From a checkpoint of a small mixture-of-experts model trained on Wikipedia: a softmax router.
Below are experts of layer 2 (counted from 0) of a mixture-of-experts language model. Rows are named down (a neuron's output weights, with its number) and show model dimensions 0-255. Each number is 128 + 24 x the weight over its row's rms, rounded and kept within 0 to 255. Numbers have three digits each.
Before each expert's rows: a language model's description of what the expert responds to. This comes from a sample of Wikipedia text that the model never trained on.

# expert 36
What it handles: Plural suffixes and plural nouns, mainly s, es, ers, ies, as in DJs, walls, mounts, games, members, points.
down0:112145117103116110113165080137119149175130121163161123130119145115116155086123117153157082133179129136109152116160140099097163176161134093133128127130129146145147120148121102125142138097124127146139154141110184126121149153167118116070146132118114139141100116148147140104093104149141143145105167126137069138111098130151154138090085158126118105167122105128136110129154122103124102117072144133089114112110121118150120109151110131092109163114083101130128143142181097108101110132156157087138121142074138142137119091152158103125156130146165123117155160150098145162101081139114164145124112132100153124151099141132103115145085105160133129136147147092141142166164097135102149162104180145141161102128132090152138152125121065158110118122165161098113105146135141106137135095105119
down1:097077126097151122134087161094125136157137126127143114150097107128157159126141110093172115113149122110093120164093128051117118138149168141147150119129130161136102115150111169106121143164128194083123131119157111138127101157109104115088148154112136133122112129120150103141097145124111141131107123098153113112113138119165158123070113111165103098107163114131134150140112120101149100149070139100122104133120081144159155120133145138083080106112136105091101153122121105101181147132079173122153091114112152132127145060150108132139099130125153123150130128100110126113133104148158119120107110153155139152114137125102152134105130107141154137136132119120153116111116130141120146125106178122156177127112114112106142151142116100119118094132132151090071090123169109177089137094110132

# expert 47
What it handles: Labels and words in infoboxes and demographics, such as Time zone, Total, years, percent, Assembly, and superscript digits.
down0:109162119151124102164134145134128102104083116105081181150136102140137193149096129135122124090138120144056104113165177160109121116120153120117165133116117104138092139117147131151149171113190135158136115113101157122166161141134131095102133096141128158115141126115103116096118138116189127119157101155147089191118125111104110115151115114145091137148096134167160163124072124116168105153130123137120078114106094096121142110109109142160116140133155123144077147122118141120118149103115101166158145079147116127135082112148101129120141125142088136145178114132134120117154120141154125114132104101150142128092085141133136199136135138090134128114122089113148122138119127123118158117157152119133116140142104127147134127113140122158111158083176124082122134153117142103145129098131146
down1:144137099112149092116140109110111149112161099102126173098122138115151133099111130111123080137089154119156149122146140155143113127115117090139163149086081117122124136120121168121118097107135165144105110107114135115164116178086116160118110126135126121098138153101132130111114131101165156125143123144124138122101161144060149118159100130131138134195097070130174153163094144090118174133120100101185130148173090105121153128124114153133179134145129151103114080157143110112105119145156143122115152100081145102141096114141146116093135099135136124127162130153110154086137138161169142124145145140110144137092149135143149136114115156096140170160160155133098126122143102119126093143093129142098183145112180151092133139131107116127090115144149133100101103152123112123128140126081098

# expert 0
What it handles: Articles, ordinals and number words opening a noun phrase, such as a, an, first, second, two, and capital letters in names like Type A.
down0:152087129101182153141099097151118173203098137155143143145111105104107188155148126142097055156151123121153149114114127180126078128101141083077122142115103120118143138104101159128145149114090139134156108136107123103127131140094103141166120065158100119161152131119139124112115133129128113118144137164150102131157127145131136112094158167127107127122125103129125173139128152137078129085117106094134118156121116133109128155126096104130127144133131144155138147118153121117069159171132134135138110128108153121091135145124174150097187156093145114116098143113133120102139101122137138113146138138090117099147134082091130120144106089113073147108166155124124144133128120174157138110133093129129138140120129143135120104107110106124101101139095199087115129134128107109124133103117126
down1:110141128140123115157149100127122118146134139149104154137125102141111114102104105137107120144126118146123100122099098142149119183133168160128181104191099138157096185119141096084136157092118124111118144166161124144148120113132109124131101096113129130164169117147122150157110130085125074099131118123144115163158105141175161111149114163161140102131122120102103128136094134113121111125124139101130096116132152132085146142129119101133117121091109093127126157151157075108139093108157079078136138126120160121148115125116113194155115121067149083125119130146103102109108085117137137114103128141100109122093132120108100132163121107122159151156142160067093148095160112103100106111127086160137115116086123154127152135142161157136099135121122147138155074110086127127125139075134121

# expert 34
What it handles: The article a after is, as, with, plus quantifiers like many, another, rest, and surname or name pieces like Singleton, Murray.
down0:111128132135146142107163111079122166110133147155168087123172132134109114133111123133111114161163106140143125119090140091107172119120166114141129117122142143118119132092114150124135122107083131105070181111144137176108125136079129156123117152129138125138144130171205158099127102138156114119133114094087108103108099099140155099113109105141193151140169096125153127107134156129144149182168153143153106124105150129151121121185085151158120120140143163096125135099144151103142094100114136140110116137082152168105086146141114097114149084143135132151148109158123130126134148130120157113111133095131186119103137108106101119130111166150145173123140129176108152104122156128069115123127148157090121140101145117131109135120084126136144153120154114127121127096157161114141095127149146
down1:137093105127135093139133148083168122160078137106115117135159147089146147160181084068149124059118110107150143129130138108075148111128080093150170143101122119141124120153102125098127135112115108142120120124144163136129088118100118156133114151088098107103191112129157109140126117120094171107058125084137121138130111119140108135168142089105121129104127131124104149163109103120131161123104137110150129131105158070140130160136157141105136133096205180130130117150164123137105131158114129106160117119155132127115141086115107143175108140104120139161157136125166115121116112142148111130149128135112116113125120151097114088120118148145122118141141108136076141123129131139114155190098119124098141104142187087133110160118139102107155110141104158122128139124107095146145133134141122

# expert 11
What it handles: First pieces of words split into subwords, such as Dur-ing, ban-ned, tan-gy, con-, gr-, often followed by ing or ed endings.
down0:166143128101149127143118122134160169138075071126106117131096143107127144128150146119143143131088155140174120149135094129121113119144131110126123139098133142146156122128128147135149164094122151098126164120143133156144126117096170133185112114115161112089147114095126117132071117110127151141085148113120141155119144091143147121126145170139115108128169103120147154148128130126174153118114086119134136142118157115114160113189124154112128134126128135070119149170129089136115149109117129121144095111149127123160136075081162118114132132133128109139160165105168129167131075161158111123148119136161150130172174112137139136120083099100137140114112166132100153162155141076125115094162086131112093137095131077110106140131118112160165120090174151087111124154135085119112085119153146
down1:133148098112127106121131123098167118104186161124116131141098102107118114146113165103124126148118204120130126152100125119118127120161108147142156159126087091095116123146173147129159079118127126128158168088124120141136135136072128143142111132158113117120148122130133140148093130130176111111153134108109119067181127105127122155121122129143201170126115118115128123117126100143168140137136148071127121109145146163162093110164097135139115106084168162139096107175136129134165136141105130137099149126139166094128088149078110174133091136098086136139137159107131122105145096146146123096098147109156170091126138157133177110126114167101118118104099124132104118140162116091138134130115085122134148116080121101108139151104109130084132124141184121124143110153123150121120145125147117

# expert 6
What it handles: Final pieces closing a word or number, such as scale after large-, the last digit of years and table numbers, -ian, -ated.
down0:140134160094159121120141156113126112155090123136177125127127114153113124136119169173163145157145140099158140095099117110161111081146123126134103125125150169112160126121118109144073135123129160158083150152096115107091146146129086123132127119120104081094169161161134137110135146171150110146127131129111131086203123132148167161130188092157081141147179100093136116107133107160108122136130126143137166113113126123125118143134130163158154121120121155128118102145091147123109134119140174138126115158147097121117170108119184140142176131080108169152139146158134120166133157141107119077100114112140100121142147135116140145122086122147095138108104111112131159160106181121122156116100121114100112138132127125101131135146140117127094175139140124127179161133086123083124144093139136
down1:137159163086133074150132146085108089158099121108111107138128134183114138130132107141161102132088114111127156111097146121193141111122148095126119128105113130116119124128138119110137166132132164149100137121100152093119177100085098129117146121097131071109119155158160068109110175123113155144123142156088146124182117120153133154128141111175083116156125090088122109102150153125127158153125144149142127158113163114123155141153110136171114114130108118137147162154104112123138099086104150153152141115146131096130149108128126101092119093107085141125136132131104130157140126151158148081133145096122115138121161136121167132126124111136104122136102149088125161167096179148092114091109146119108126148119130142135095156141102097141110124103141177131139102115111174106075159095134111

# expert 39
What it handles: Full stops ending sentences and pipe separators between table cells, plus other closing punctuation such as ). and ?.
down0:146121141126146126142116139115175123064117091121125124123123105105141106137156134132122129128118124111139143134137144121144147167152103188163115113135178091133119105104107117127139143107099120113137127119127109133118090131142128124124096132134127111117174111123122074093139114142183164143157091108117102131126117156141137057148104074157128135165149091185156132112129146124112140122099112091131093164081133089129111171113127124082128120118139081136158109119149122080141101129156079112142105103130169134131122105127147118159145182141140180140103151133144108131148135130113156103192138136088144098140140121128088133127116106126166090152078081101102124131181113137152124131100158124088123176117131103160135128142135144146100121128132137115082109189117105105126114122130120
down1:141118094144162116108159124143128127143128103115110080160126160160107126140141146140126137161129098118116166115145123129121132138094143143162116125122101084139139117108134116138139117106112127107133157104136106136167082131122094112113125131137125149151186132148138114114128126117133142110146107168111068122127126126116124056150129069139148163126114102115124130153172126095135158125160136049114143169108117115114083194113157129115136095131168113170090107116185113130173119124160106111120163113117174157134100102070126138138143152118158143149110144128156100173138140137108122166193167095122131147103140141140090138115101087112116140144126135118091110160179110119116106127102141158112121137120137083135125093145143146125102140116097120125087089124143131103134070122126127

# expert 1
What it handles: Function words like the, was, its, been, had opening a clause, plus the pipe that starts a new table row after a separator line.
down0:143149122122156138116124136116083109116160161178164127110148137099141149164088114116136103162110134118130124119164119110161101136171127143126122143121139144079109120119127134144169167100114118099157111151096129109117088201118106152132137112118111122141124132122161088131134119131146131111111116116151149110153159112168165096139165096143087119150092128115111125156166113105154181124129107089157135107112122136122145107124111128134115149108113109147112134163116145137119060169108134109135131145174194100154111110176149168139106104146171134149169155095153091120136143149154146109145151111121113141078159133076075132107164138123137105138114122140113097112071110143101075105127084150159098147112172104144134137124122101138118156102114165141127140132146154115136125146115146
down1:132169145098157126102140154136101120133107082200183115109104123110109102137106123132139122132124167105124137097144121120140120113134098146128152165140150148148165128104105153141138115120117129090131144142108151125120085202132089106116171131160149165127117152110156123156111141159133121124121143171125107144168173108173181124122115135130097144138106109136115134157150119103093185150082129125134140102148132140151157128096145097113135144128092111138086127160102159122100125150156149061145121161135130114164138104139132159167094097080144120133155128110138119132128129173170123095142172109121120123105157149105139115153173099118144104137153134119113109148121155137100091082136125114156108138154107125132160135152141091152109135156088166109135146128169162105161106131114162